Below are experts of layer 3 (counted from 0) of a mixture-of-experts language model. Rows are named router (the router's row for the expert), gate (a neuron's input weights, with its number), up (a neuron's input weights, with its number) and show model dimensions 0-191. Each number is 128 + 24 x the weight over its row's rms, rounded and kept within 0 to 255.
Before each expert's rows: "gets" lists some tokens that make up at least twice as much of what it gets as of all text. This comes from a sample of Wikipedia text that the model never trained on. Tokens count by the router's weight.

# expert 0
gets: ",", " and", "\n", " (", " or", " &"
router [123  96 105 165 156  86 130  86  95 100 170 140 155 154 155  97  99 155 164 109 108 140 143 170 156 124 132 135 162 165 137 160 154 128 118 140 136 123 145 133 160 147 141 102 145 135 111 118  96 157 104 164 158  95  80 124 161 167 153 146 110 100 131 127 148 106 115  96  96 111 129  90 114 159 100 163 143 163 114 157 159  93 160 105  99 122 124 145 120 116 131 123 163 107 118 161 137 157 135 144 165 140 128 110 120 118  87  93 104  95 153 141 131 120 149 132 113 166 119 102 129 124 150 111 113 123  93 137 102  89 128 101 117 158 146 102 123 143  96 160  90 158 108  97  87 122 112 126 143 162 130 111 156 106  91 166 113 161 128 146  98 174  90 133 104 138 135 144 107 138 110 119 127 106  88 102 118 123 119 122 163 126 129 157  90 118  96  91 123 143 154 141]
gate1 [136 132  92 149 105 138 134 164 108 158 110 174 149 116 113 103 140 143 151 118 139 118 120 127  71 141 171 156 132 123 112 135 139  74  93 142 169 106 133 129 120 137 139 139 126  92 108 122  97 142  85 126 170 131 113 116 155 146 156 168 103 114  80 146 105 131 103 146 160 140 118 102 102 143 127 154  98 149  96  72 142 126 153 133 150  77 144 105 137 141 138 116 115 137 115 143 151 111 150 116 161 176 149 150 137 141 107 129 134  82 137  90  91 133 143 129 127 131 133 101  98 128 145 113 130 113 152 138 119 112 170  96 130 108 106 113 170 146  99 136 140 121  95 144 111  66 119 176 172 150 100 143 152 147 154 125 142  88  95 102 159 183 105 141 149 113 119  96 101 107 134 134  97 109 117 119 108 159 159 135 151 126 136 164 149 153 122 176 141 132 101 138]
up1 [151 150 139 101 148 125 135 141 125 126 156 105 153 131 108 152 109 108 147  81 141 117 133 136 140 121 119  85 111 125 163  77 130 146 137 123 103 126 115 162 122 134 105  80 103 143 117 130 128 107 141 137 135 114 134 122 115 134 106 117 122 113 157 154 164 161 110 145 159 113 134 137 148 107 155 157 126 154 190 147 112 120 133  76 143 170 130 102 130 136  87 143 113 171 149  94 130 105  87 160 109 114 133 105 134 124 136 163  78 160 191 130 105 133 132 152 106 123 105 115 135 106 166 116 124  64 107 130 107 139 118 152 158 109  92 159  75 133 166 116 118 155 178  92 142 138 152 116 117 148  84 144  96  79 157 144 120 148 162 125 127 121 139 118 150 101 129 139 110 121  96 114 114 152 108 114 134 150 114 178 133 128 158 125 114 153  80 105 155 159 107  83]

# expert 14
gets: " the", ",", " for", " The", "'s", " in"
router [121 101 106 167 155  88 127  82  92 101 168 138 155 156 156  95  99 155 160 106 110 140 139 168 156 123 126 132 163 166 133 157 149 128 115 140 134 126 142 133 159 147 142 101 148 136 114 114  91 155 104 161 161  99  78 122 160 167 153 147 107 100 134 124 152 103 117  99  98 110 131  89 114 159  99 162 145 163 113 155 156  95 156 107  96 119 123 147 117 119 130 128 163 107 122 161 134 161 131 147 165 138 130 105 120 119  85  95 102  94 153 139 128 121 141 135 113 165 119 100 128 121 149 112 115 124  93 137  99  89 126 104 116 154 147 101 124 140  97 161  89 157 106  98  84 120 114 127 146 163 129 112 154 105  91 169 113 160 128 145  96 175  91 130 102 143 136 140 109 134 108 117 126 105  88 101 116 125 121 118 163 126 131 155  89 119  97  91 125 144 152 140]
gate0 [136 166 172 155 112 159 108 110 124 117 174 123 121 104 139 107 139 116 124 152 129 108 110 123 155 102  70 149 131 138 160 107 137  90 137 168 130 123 145 121 107 135 114 114 143  61  82 165  72 145 110 120 137 140 125 119  98 128 152 145 156 120 139 115 147 110 149 106 131  92 163  85 113 167 138 112 137 181  71 144 130 143 131 175 128 156 138 139 133 119 120 127 125 112 100 129 139 144 143 133 155 162 125 110 160 122  78 130 122 141 154 138 110 122 145 110 170 117 118 140 105 121 118 111 104 156 101 149 112 144 149 110  77 123 156 144 115 144 121 112 133 172  86 162 130 113 137 116 137 159 141 157 110 176 115 111 119 123 153 170  93 105 123 111 116 107 129 109  80 164 138 112 128 103 116  90 116 139 124 141  91 152 136 195  72 107 142 102 149 128 114 121]
up0 [ 96 124 115 142 167 143 129 116 162 127  90 125 129 138 144 103 147 129  91  98 140 141 134 131 168 122 113 133  86 128 152 141 114  96 132 157 123 156  84 146 165 144 135  90 101 163 138 165  81 128 149 148 135  94 119 151 129 131 154 159 116 157 131 143 118 117 124 107 159  94  99 164 114 137 144  98 129 147 135  88 150 106  96 124 147 162 158 122 124  73 147 148  91 132 148  93 130 121 134 106 108 160 103 152 167 125 126 130 121 164 119 167 138 123  85  73 170 132 126 124 155 112  74 161 155 105 124 113  88  99 134 105 147 179 155 107 136  97  83 104 106 144 122 137 119 103 154 119 156 128 140 157 149 133 148 128 147 108 149  89 124  92 133 119 123 101 118 124 125  96 160 139 150  88  81 123  98 127 100 159 108 162 155 141  97 138 149 149 160 137 130  97]

# expert 10
gets: " |", " of", " ", "s", " which", "–"
router [123  98 104 165 155  87 127  80  94 102 168 140 156 156 156  96  99 155 161 108 108 139 142 168 153 124 130 137 163 165 135 160 152 128 118 142 133 124 142 133 162 148 140 102 145 138 114 118  96 155 104 162 159  97  80 125 160 168 153 144 109  98 134 125 150 105 116  96  95 109 129  92 113 161  99 164 145 160 115 158 158  93 159 103  99 121 123 147 118 115 133 124 167 106 122 161 135 157 133 145 165 137 129 110 118 115  86  95 104  94 152 139 132 121 147 132 113 167 121 100 131 125 148 111 110 122  95 140  97  92 128 100 117 156 145 102 124 142  95 160  89 157 106  95  86 123 112 126 144 164 129 111 153 106  92 165 114 160 127 147  96 173  92 133 104 141 139 141 109 135 110 118 128 107  87 102 118 123 121 122 162 127 127 156  91 119  96  91 121 145 151 140]
gate1 [127 134 117 132 135 143 159 115 157 102 156 112 112 153 148  98 103 158 159  99 118 132 143 114 133 123 140 144 160 129 134 136 112 130 144 106 102 135 138  97 122 139  95  54 180 113 148 144  99 129 141 143 118 107 152 144  94 156  94 161 150 129 172  99  80 130 108 114  96 130 131  96 156 160 152 141 106 155 128 143 145 104 133 149 124 130 101 154 113 146 151 136 162 155 111 139 134 120 147 123 170 126 125 145  98 144  73 134 169 121 107 116 128  87 132 135 126 107  87 137 134 126 155 111 183  86 141 121 113  92 124  83 132 154 116 132 115 126 124 116 152 121 146 118 140 118  85 200 134 130 159 123 135 125 137 142  77 122 137 157 186 127 120 104 106 102 134 108 116 177 108 104 108  96 103 164 109 131 136 168 102  82 128 139  75 108 133 114  87 130 138 157]
up1 [141 112 145 113 160 144 105 156 134 119 122 126 103 169 107 147 150 139 126 133 123 104 151 146 106 138 123 123 125 111 125 144 120 129 101 160 100  78  75 137 149 129 130 160 149 129 146 141 140 135 129 162 125 135 144 143 132 123 151 103  90 129 128 117 165 119 123  81 119 101 115 151  76  67 122 107 113 126 134 111 125 138 142 170 141 195 126 123 168 195 148 110 169  94 129 116  87 129 121  97 137 111 130 147 176 109 103 166 109 119 119 125 117 143 114 136  98 140 144 101  81 140 132 143 106  97 108 118 173 182 146 115  79 141 131 125 107 140 142 192 114 105 166 116 119 158 151 142 112 127 123 152 149 139 151 113 128 174 153 105 145 153 133 136 115 104 116 137 139  91  92 118 121 160 111 175 125 115  89  96  94 113 175 124 114 137  85 104 137 122 108 113]

# expert 13
gets: "\n", " R", " is", " K", " 2", "ra"
router [124  97 105 165 156  87 128  84  93  98 169 142 153 157 155  94  99 155 163 110 110 141 141 167 157 124 132 135 161 165 137 159 155 130 116 146 133 124 145 132 161 148 140 104 148 136 114 119  95 155 105 163 154  97  80 127 162 167 153 143 110 100 132 123 152 105 115  96  95 112 126  90 113 160 102 162 145 162 115 157 160  92 157 107  99 123 124 145 121 114 133 126 165 108 119 161 136 159 133 144 163 140 130 111 122 117  86  95 102  94 150 143 130 123 146 131 114 167 117 100 130 127 150 110 116 121  94 143  99  90 127 100 122 157 147 102 123 143 100 161  91 160 109  97  87 124 112 123 143 162 131 109 155 105  91 168 117 159 127 147  96 173  89 132 102 143 138 143 110 138 110 121 128 104  88 103 118 124 120 122 164 124 126 156  92 119  94  92 123 144 153 140]
gate0 [121 144  69 136 134 122 131 142 150 166 160 134 137 127  74 130 101 112 150  92 101  94 118 138 154 104 103 121 110 140 197 165 141 132 154 139 114  65 131 160 135 132 118 167 131 105 109 138 118 138 150 138 131 185  65 173 137 157 143 109  90 130  78 117 147 134 140 153 140 107 123  83 153 122 163 128 159 167 106 139 169 126 130 133 114 152 155 121 126 128 157 131 131 139 140 160 118 109 123 124  89 128 146 119 106 162 108 139 130 135 168 104 106 108 147  98 154 126 120 104 132 115 143 134 121 121  90 133 108 103 154 107  94 185  87 174 113 155 146 129 138 152 143 110 120 130 140 155 151 159 131 118 132 123 143 100 150 145 157 133  81 121 124 135 123 116 118 100 138  93 123 122  89 150  79 120 168 138 114 105 136 114 103 148 120 137 111 138  95  97 124  82]
up0 [108 107 128 121 122 114 150 107  58 113 131 143 167  95 121  66 103 155 133 171 128 132  91 164 153 146 153 165 103  99 114 135 150 106 121 116 152 111  62 124 106 123 156 112 157 126 159  58  95 106 125  95  98 143  89 132 119 112 137  84 155 129 130 173 150 144 136 133 128  87 154 148 103 123 125 171 138 132 155  90 122 113 127 123 153 143 183 113 118 127 132 153 118 135 128 116  96 145 133 144 103 140 154 137  99 125 123 131 170 130 137 138  87 107 134 167 141 152 122 134 132 151 147 137  98 139 112  99 139 113  56 138 161 104 144 155 135 139 165 114 156 145 131  82 163 150 159 118 128 125 122 146 112  95 117 149 137 128 134 149 109 119 130 150  95 140 107 153 167 125 136 125 132 180 159 132 156 138 113 126 101 114 101 121 120 114 134 146  81 128 106 112]

# expert 42
gets: "\n", ".", "-", " on", " to", " from"
router [121  98 104 164 158  88 127  83  94 101 171 139 155 157 157  95 101 156 163 111 112 139 143 168 157 125 130 133 161 163 132 158 155 128 117 145 134 122 144 132 160 147 139 101 147 138 111 117  96 156 104 163 154  98  80 122 161 167 152 147 111 100 134 124 151 107 117  97  94 111 126  89 113 161 101 162 144 162 115 158 158  91 158 105  97 124 123 147 118 114 133 124 162 104 121 162 132 157 132 145 165 141 131 109 120 119  85  93 103  95 152 141 132 121 147 132 114 167 121  99 130 128 149 110 115 120  93 142 102  91 128 102 119 157 144 105 126 141  99 158  90 159 109  97  87 123 110 126 145 163 130 114 155 106  92 169 115 160 128 147  97 173  91 134  99 142 136 144 108 138 112 118 127 109  86 103 119 124 120 124 168 127 128 156  90 120  97  91 123 143 155 142]
gate0 [120 137 144 133 145 138 162 141  97 139 151 148  99 172 117 116 171 120 153 117 144 121 134 118 158 134 121 148 127 116  94  82  74  91 112 147 133 101  99 160 158 125  90 175 108 100 150 110 168 131 126 122 143  71 127 134 141 162 139 127  98 124 109 137 170 126 120 137  81 196 125  85 118 143 100 149 112 123 140 105 126 100 118 149 136 139 127 118 111 122  83 168 142 143 163 153 170 147 106 161 143 140 168 135  93 131 139 122 130 135 113 122 153  95 114 101 112 160 117 145 134 115 166 114 148 158 134 128 147 118 160 146 130 118 158 147 141  96 151  84  94 116 163 120 135 118 118 157 144 109  95  77 145 137 119 139 128 170 121  96  89 150 113 150 133 116 146  98  89 149 111 100 111 113 180 107  86 117 103 158 125 109 123 140 161 136 124 145 105 126  78 118]
up0 [114 113  86 110 113 159 141 152  67 119 165 151 132 105 169 107 126 138  90 132  92 139 118 162 154 110  56 131 132 132 145 124 118 124  99  66 117  55 104 160 161 148 159 114 143 148 136  99 118 130 100 129 120 115 133 129 144 132 148 157 169 131 103 133 149 102 106 168 134 144 147 140 161 134 138 125 122 139 149 141 141 130 107 106 121  89 123 125 119 122 130 127 123 134 139 143 127 110 105 122 112 116 114  89 101 171  78 115 117 104 129 160 107 136 151 122 144 112 114 146 108 165 124 106 133 138  75 126  99 155 134 102  73  93 126 145 117 112 146 141 131 152 113 134 117 153 169 163 112  93 117 125 135 123 130 173 107 129 176 147 137 111 119 131 147 145  81 134 129 124 172 153 156 117 165 156 149 153 135 111 146 173 150 147 118 117 145 148  69 125 114  78]

# expert 41
gets: ".", ",", " his", " P", " (", " M"
router [122  97 105 168 156  90 128  82  92 101 167 141 157 155 158  94  99 154 163 109 108 140 142 167 158 124 131 135 161 164 135 159 152 128 116 142 133 123 143 134 159 147 140 102 150 138 114 115  95 156 105 159 160  98  80 125 161 167 152 145 111 100 133 123 152 103 114  96  96 109 127  90 114 161  98 162 146 158 113 156 158  92 159 105  99 121 123 147 120 117 134 127 166 107 123 159 135 157 132 147 165 140 129 109 120 118  86  94 103  94 152 140 130 121 147 132 110 168 122 101 128 126 148 112 112 122  94 143 101  93 129 102 116 156 147 103 123 142  98 159  90 159 109  98  86 121 110 125 146 164 128 110 158 108  90 168 116 162 126 148  97 174  93 131 101 142 136 142 110 138 110 121 127 108  89 104 118 125 119 123 162 124 130 156  90 118  96  92 122 144 154 142]
gate1 [136  98  93 116 126 115  67 118 110 142 144 141 118 144 125 146 122 158 126  93 154 120 126 150 160 103 154 122 133 172  99 144  99 137 152 124 111 101 163 123 132 108 124  99 129 130 123 154 134 121 103 114 100 105 110 121 139 131 131 106 137 133 171 104 140 147 111 145 124 109 138  93 159 165  95 152 120 150 120 138 139 107 174 132  85 172 110  90 109 161 119 108 152 140 115 128 108 119 119 116 129 132 132  97 174 165  92 131 122  90 146 109 156 135  97 151 125 120 109 129 174 136  99  90 125 116  94 140 148  88 119 155 117 121 109 180 158 143  49 124 129 130  83 140 135 187 115 178 140 144 123  97 158 132 155 108 165 112 122 103 104 159 181  90 152 153 128 147 152 161 138 107 127 119 115 133 138 134 105 112 159 107 101 118 106 170 115 139  87 165 152 134]
up1 [122  92 137  90 135  97  99 120 108 131 105 200 125 120 145 121  99 143  90 151 112 145 148 144 154 130 154 122 143 146 123 138  97 173 150 122 122 126 163 108 133 125 143 113 106 146 159  98 125 116 118  83 146 128 152 132 129 126 120 131 161 149 136 104 131 166 136 134 152 119  86 125 101 178 130  74 126 134 117  90 130 108 129 116  87 145 123 129 145 149 114 117 156 166 123 135 125 151 146 126 138 156  96 128 125 184 149 149 133 122 145 137 157 102  97 136 133 131 106 126  94 107 177  87 128 140  79  73 131 121 127 115 113 148 145 100  83 147 106 118 173 103 135 108 164 129 117 109 119 141  94 142 160 154 159 115 111 158 122 157 142 149 140  84 123 107 143 105  92 128 139 154 109 138 148 119 131 129  66 141 169 165 178 152 101 123 113 117 111  93 171 177]

# expert 3
gets: ",", "|", " Ch", "ent", "L", " he"
router [123  97 105 165 158  88 129  84  93  97 169 140 155 155 155  95 100 156 164 108 110 138 141 168 157 123 132 137 161 166 134 158 155 127 118 140 132 122 143 134 161 148 140 101 146 138 113 119  95 154 106 161 160  97  81 125 162 166 152 144 111  99 131 124 151 106 114  97  95 111 128  91 113 162 100 163 143 162 113 156 157  92 159 107  98 122 122 148 118 117 133 124 167 106 121 159 134 157 133 145 164 138 130 110 120 117  87  91 102  93 153 140 133 120 149 132 114 165 120 100 130 126 148 110 112 120  93 142  99  91 129 102 117 158 147 104 124 144 100 160  90 159 106  97  87 122 110 126 143 164 129 111 156 106  92 165 114 159 127 147  97 173  93 133 103 142 138 144 110 138 110 121 127 107  87 103 120 124 121 123 163 125 126 157  89 117  98  91 123 144 155 141]
gate0 [111 148 161 131 107 110 111 150  82 157 131 163 161 131 120 158 132 143 110  87 118 166 121 117 125 149 129 116 112 120 119 102 139 122  96 119 143  90 162 155 122 142  86 117 110 124 118 136 159 120 173 113 141 129 116 158 116 123  87 176 173 111 137 109 194 133 121 110 124 173 140  89 104 160 117 147  86 138 115 131 139 147 171 113 102 108 140 145 143  89 115 174 110 112 154 172 139 156 148 147 146  86 139 182 179 131 105 100 113 149 130  97  91 114 133 144 114 194 127 105 147 107 166 111 123 126 126 127  80  81 132 132 124 152  78 120 123 137 113 171 102 154 144  98 105 143 111 152 141 146 141 144 144 152 133 135 114 125 132 131 140 125 112 123 118 107 128 106 136 120 128 105 122  90  95 100  94 122 128 127 102 146  95 133  91 135 168 109  99 149 169 122]
up0 [131 148 114 198 131 125  60 162 101 145 156 167  87 103 134 155 121 106  74 124 111 140 121 130 149 158 126 157 128 107 132 138 119 114 138 125 103 116 153 119 136 141 120 124  79 116 134 114 137  91 145 120 158 159 106 123 108 113 129 129 119 127 145 149 109 123 126 108 163 116 147 150  91  91  99 127 103 119 123 111 111 126 143 110 184 153 116 121 140 110 121 140 105 116 140 125 156 168 145 129 120 156 117 124 159 165 141 119  92 147 123 127 136 123 102 117 128 166 104 122  89 156 124 173 122  91 148 105 104  74 155 145  99 122 131 141 121 161 128 118 108 117 122  56  99 142 156 156 161 105 112 158 104 121 105 142 127 161 126 180 154  98  96 172 157 146 148 103 150 139 178  93 125 171 131 128  81 159 132 137 112 133 101 111 114 115 172 124 113 140  95 144]

# expert 25
gets: " (", ",", " W", " A", "s", " P"
router [122  97 105 165 158  87 126  83  93  98 169 141 157 155 155  98 101 154 160 108 112 139 140 166 156 123 132 138 162 164 134 159 151 127 114 142 135 128 144 133 161 150 138 101 145 138 115 120  96 156 106 163 157  95  80 124 161 167 153 142 110 100 130 124 153 106 116  98  96 111 127  92 112 161  99 164 144 161 113 155 157  92 159 103  98 124 125 147 120 115 130 126 164 105 122 159 135 155 130 147 164 139 127 108 119 117  84  92 101  92 150 141 131 121 147 134 115 164 123 100 130 127 150 112 112 123  91 140 100  90 129 100 117 157 144 103 123 142  99 159  88 155 104  95  86 121 111 125 142 162 128 110 156 106  91 168 116 162 130 145  96 174  94 131 103 144 138 144 109 138 108 118 127 105  85 101 118 124 119 125 162 127 128 156  92 119  98  90 123 145 154 141]
gate0 [ 91 100 159 114 108 104 119 126 131 112 133 144 141 171 128 129 114 131 159 186 127 148 135 187 160 107 134 147 117 138  99 191 124 166 127 147 113 128 149 113 141 113 128 118 130 117 138 157 125 133 147 146 134  92 137 111 121 129 118  89 120 110 127  96 117 124  96 129 117  97 131 114 112 108 123  69  91 179 122 119 179 145 131 123  77 120 163 114 114 104 151 151 117 129 158 118  85 126 159 129 113 207 110 124  98 129 123 174 140 123 160 105 135 115 117 114 133 146 107 125 139 107 170 129  97 155 136 114 109 128 132  96 116 125 207 141 148 132 128  68 127 114  84 137 120 138 134 114 130 137 143 163 103 119 124  99 107 166 131 169 102 119 140 130 108 109 129 115 137  95 103 132 151  75 107 154  92 120 146 139 141 152 171 111 141 114 125 114  98 168 147 138]
up0 [175 172 140 139 140 163 159  90 141 136 135 131 103 158 118 122 140 105 155 145 138 123 108  92 151 138  80 161 117 112 116 136 160 118 109 135  99 133  93  88 153 116 142 142 133 139 113 151 110 144 143  67  89  93 129 178 136 109 142 143 100 146  90 115 149 118 133 185 124 122 101 141 162 123 114 162 107 102 164 147 130 143 153 107 127 103 117 106  94 143 144  97 106 124 126 110 127 144 105 135  88 130 138 122 107 127 103 142  95 135 137 150 111 109 145 119 107 151 106 131 125 129 130 151  96 114 127 173 130 146 129 120 140  89 173 121 120 114 129 115 120 136 130  70 128 131 161 125 123 140 146 134 161 125 106 168 124 146 167 207 125 137 165 103  72 156 115 155 166  85 125 121 130 139 112 138 163 133  76 149 109 119 150 150 116 131 147  91 127 119  86  75]

# expert 27
gets: " (", " of", " ", " the", "d", "c"
router [123  98 105 164 157  90 129  81  92  99 167 142 158 155 156  94  97 153 163 108 106 140 140 167 157 123 131 137 160 165 135 160 155 128 117 142 133 126 140 133 160 152 139 102 146 138 114 116  94 155 103 163 162  99  81 126 160 167 153 143 110  98 131 124 151 105 114  97  95 112 129  92 113 161 100 161 144 160 114 157 158  93 157 105 100 121 126 145 121 117 134 124 168 107 122 159 137 158 133 146 163 140 128 108 121 119  87  94 101  94 149 140 130 123 145 134 113 167 122 102 130 125 148 111 109 120  95 142  99  90 127 100 119 155 145 102 123 142  97 162  88 157 105  97  86 122 112 126 142 164 131 110 155 108  92 167 114 160 127 147  94 174  92 132 103 139 137 143 109 135 109 120 129 107  87 103 120 124 119 121 163 123 128 157  89 120  95  92 121 143 154 141]
gate1 [ 94  52  96 172 124 115 144  85  97 133 140 119 169 114 130 168  81 144 139 127 101 142 128 129 134 117 116 158 103 127 193 127 150 151 104 121 151 158 114 128 131 131  99 107 129  97  85 105  98  97 119 152 162  88 131 119 146 171 152 168 125  85 147 149 136 100 146 101 122 103 118 141 101 111 169 119 122 144 131 190 126 131 130 154 121 119 178 134  84 114 186 140 108 129 159 160 137 154 145 159 136 122 125 119 127 114 110 153 145 119 158 146 118 133 111 105 149 108 155 154  98 109 156 121 122 104 160 155 144 142 126 102 133 112 120 141 152 168 147 130 121 132 169 123 122 118 131 121 143 141  89 112  70 155 137  96 134 126 117  86 137 152  94 108 115 151 130 129 119 117 158  99 122 143 102 107  88 147  88  99 144 161 129 124  98 102 115 111 108 116 123 127]
up1 [153 159 118 121 139 160  95  98 103 104 140 118 119 128 109 102 108 102 137 136  51 161  94 131 150 137 124 148 134 127 130  80 137  85 129 102  95 102 152 125  92 129 132 148 164 142 131 139 116 132 132 153 128 141  87 128 154 150 133 132  93 159  95 160 100 116  90 202 118 153 124 135 100  93 160 126 147 148 107  97 147 157 141 141  95 135 147 108 175 117 122 148 145 124 128 103 164 125 173  75 106 140 183 130 131 131 166 101  98 155 115 140 129 102  76 155 105  97 130 137 139 138 147 128 155 128 115 105 152 147 151 132 104 100 125 114 141 170 118 122 114 148 101 139 138 146 148 132 138 113  85 125 116 169 101 150 123 118  99 112 119 140 160 129  67 104 159 140 111 119 115 143 106 143 120 154 156 105 162 125 143 124 102 132 112 177 154 126 130 125  87 139]

# expert 1
gets: ".", " P", " G", " M", " Y", " 1"
router [123  95 104 163 156  88 129  82  91  99 169 139 157 156 156  93  98 153 160 108 109 138 140 169 157 124 130 135 163 163 135 157 154 128 117 144 133 126 143 134 160 148 140 100 147 137 115 118  95 157 104 161 159  97  82 125 161 166 152 144 111 100 136 124 153 105 117  95  92 110 129  89 114 159  98 164 146 160 115 157 158  93 158 103  97 120 124 148 120 115 132 124 164 108 124 161 134 158 132 146 163 140 131 107 120 118  88  94 104  94 155 140 133 122 145 134 113 164 121 101 129 124 148 110 113 120  94 140 101  93 129 101 118 157 146 102 124 143  98 158  89 157 106  97  86 122 110 126 143 162 131 109 158 108  91 167 115 162 125 149  96 177  94 131 102 142 139 143 107 137 109 122 127 110  91 100 117 125 120 126 162 125 126 157  89 118  98  93 123 145 155 143]
gate1 [157 104 141 127 112 123 127  93 124 135 162 149 119 143  72 155  90 169 123 160 161 142 156 149 117 137 134 103 126 120 135 173 146 146 122  74 116 129 133 139 148 101 155 130 150 114 118 144 106 116 127 133 115 104 152 108 125  52  81 138  84 110 120 153 139 168 115 104 112 104 140 150 127 157 127 178 164 149 169 170  96  97 118 155 114 164  83 103 123 122 179 111 152 118 121 169 124 165 101 114 151  82 127 134 145 118 146 142 112 121 140 147 138 118 104 122 127 123  96 112 127 135 116 147 129 105 113 109 115 135 102 111 100 126 164 125 154 122 125 162 114 150 167  72 125 142 102 107  91 147 136 125  94  97 155 147 140 107 113 108 111 132 141 102 181 145 117 133  83 113  94 160 162 123  94 122  75 149 137 141 155 140 128 110 125 166 140 134 155 133 111 131]
up1 [115 167 100 142 130 161 138 118 157 118 120  92 100  93 150 128 141 127  98 155 108 129 155 140 112 145 164 126 120 123 159 138 111 185 116 174 128 127 116 134 104 147 123  92  90 127 120 130 138 150 124 107 145 188 127 104 186 156 148 161 172 117 136 163 142 109 169 111 116 151 121 133  87 106 150 133 123 121 142 109 163 141 120 156 145 128 128 163 112  87 102 128 185 106 130  64 136 115 101 134 111 139 138 121 132  69 137 120 109 139 103 108 103 161 101 116 113 147 137 123 126 105 111 167 147 105 133 148 143 140 132 135 103 171 136 153  76 145  98 107 120 132 121 123 152 162 137 111 110 139 100 107 136 135  95 132 165 126 150 124 142 146 168 166  95 100  93 147  80 124 143 160 115 109 144 144 136 115 105 103 122  86  84 158  99 112 131 147 159 130 150  86]

# expert 29
gets: " |", ",", " ", ")", " 1", "%"
router [123  96 104 166 157  87 126  83  92  99 168 141 155 156 155  94  99 155 162 108 107 139 141 167 157 124 130 135 164 164 136 156 151 128 115 147 133 124 144 134 159 147 138 104 147 138 115 121  95 157 106 165 160  98  81 127 161 166 152 141 111 100 133 123 152 105 116  97  95 111 126  90 113 162 100 165 145 159 115 156 159  91 159 105  99 123 125 145 122 117 131 127 166 105 122 159 133 160 131 144 164 140 128 109 119 117  89  93 103  98 153 142 133 122 147 133 112 165 119 101 131 126 149 109 114 122  93 143 101  90 127 101 117 157 145 103 124 140  99 159  89 158 107  96  86 121 112 124 144 162 131 108 157 106  92 166 116 161 128 147  97 173  90 133 101 143 140 145 110 139 111 121 129 107  87 102 118 125 119 124 161 126 126 157  90 121  97  91 125 145 155 142]
gate7 [127 119 175 145 100 108 138 126 113  80 128 130 152 126 139 128 153 169 140 117 154 142 163 131 110  70 115 156  90 141  89 132 149 124 120 112 151 112 124  99 137 101 124 162 109 146 190 107 129 174 151 150 152 135  84 152  94  89 125 175 106 106 138 162 144 140 159  98 137 128 161  79 136 157  79 131 115 135 140 137 168 112 115 167 122 104 137  98 119 145 159 142 121 114  81 120 142 147 119  92 112 134 146 101 108 121 118 112 170 102 155 128  99 151 124 120 139 123 136 143 116 114 151 102 105  97  76 112 147 132 103 133 123  93 137 126 100 202  99 176 139 146 123 169 119  90 157  98 129 110 119 131 127  91 104 153  99 132 130  89 176 114 142 131 143 136 142 114 133 129  91 113 136 155 152 133 139 130 155 131 165 139 153 112 129 122  96 116 147 150 128 117]
up7 [142 130 115 104 159 128  61  75 102 144 130 153 139 147 102 114 137 138 129 148 118 114 139  93 132 162 119 106 115 118 145 142 121 126 184 175 125 139 146 110 122 127 122  99 117 123 103 147 121 113 101 114  96 192 114 169 123 123 153 110 160 133  83 191 118 113 108 141 144 129 158 105  96  87 151 113 158 145  88 158 145 142 177 110 130 123 108 120 136 105 137 143 124  69 117  98 142 147 129 111 118 127 119 159 149 117 127 119 143  96 131 111 179 161 164 111 165 124 135 148 129  76 108 171 140 154 117 111  87 122 133 120 130 125 158 135 154  99 170 134 106 116 104 136 134 110 126  97 104 143 152  84 114 140 159 129 186 133 141 120 102 158 111 119 144 109 104 179 120 125 143 109  83 132 142 150 132 125 135 117  94 100 147 124 151 145 133 107 171 132 151 149]

# expert 7
gets: " |", ",", " B", " the", " 3", " a"
router [123  97 105 165 159  88 127  83  93  98 168 140 153 156 157  94  99 154 162 109 111 139 141 168 157 122 131 136 160 163 136 160 154 129 114 141 134 126 144 133 161 149 139 102 145 137 114 116  96 155 106 160 158  96  80 124 160 167 153 144 111  99 135 123 150 104 115  97  96 110 126  89 113 163  98 161 145 159 113 156 158  92 158 106  97 124 123 148 120 114 134 126 166 106 121 159 133 158 132 144 165 140 130 109 120 119  87  93 103  95 154 142 132 119 146 131 112 167 119 101 130 126 149 109 113 122  94 142 100  93 128 101 118 156 147 102 124 142  96 161  87 159 107  96  87 121 112 125 144 161 132 111 155 105  93 167 116 160 128 146  99 174  91 131 103 141 140 144 110 136 110 120 129 107  88 102 121 126 120 124 165 128 128 157  88 119  98  89 125 145 153 144]
gate5 [150 146 107 117 101 108 154 134 160 162 129 163 102 112 153 108  97 169 113 134 142 134 130 152 146 127 146 129 189 126 159 120 120 116 136 123  97 124 127 156 145  95 118 108 134 139 118 100  95 123 174 109 146 113  83 179 143 136  89 122 106 132 118 111 136 178 151  54 108  82 164 112 172 122 115 134 152 102 169 141 106 123 137 118 135  93 119  79 146 154 112 132 160 138 143 141 133 160 163 165 160 135 145 115 146  99  90 113 157 116 149 110 148 154  84 130 130 126 159 106  99 136 132 116 102 113 126  82 103 155 154 104 104 117 130 108 131 159 112 150  77 159 146 143 160 134 148 111 122 106 119 133 154 126  94 186 148  99 121 112 155 150 145 131 144  94 133 136 133 136 117 108 141 113 113 100 130 128 126 146 125 100 110 161 147  77  91  94  97 138 109 115]
up5 [148 129 160 143 132  80 161 121  98 154 181 122  93  81 142  94 151  91  89 128 128  95  95 118 124 127 119 133  97 128 136 127 128 173  85 101 122 154 185  76 124 138 132 175 129 137 109 116 162 152 143 130 135 139 119 113 127 124 131 111 139 126 143 136 130 163 140 138 139 150 135 151 107  81 152 151 130  78 138 143 121 145 148 131 146 123 127 160 152 122  92 156 127  81 116 117 105 117 146 109 125 144 113 117 120 120 129  89 146 132 124 116 131 151 104  49 144 172 136 139 129 106 144  98 106 141 115 109 121 137 120 111 134 184 135 125 108 151 105 118  98 162 125 141 157 168 128 116 117 111  99 129  95 126  93 171 104 158 147  92 111 138 123 128 148 130 123 104 142  90  97 115 104 100 174 129 113 176 158 153 105 130 166 191 133 137 121 173 140 114 104 124]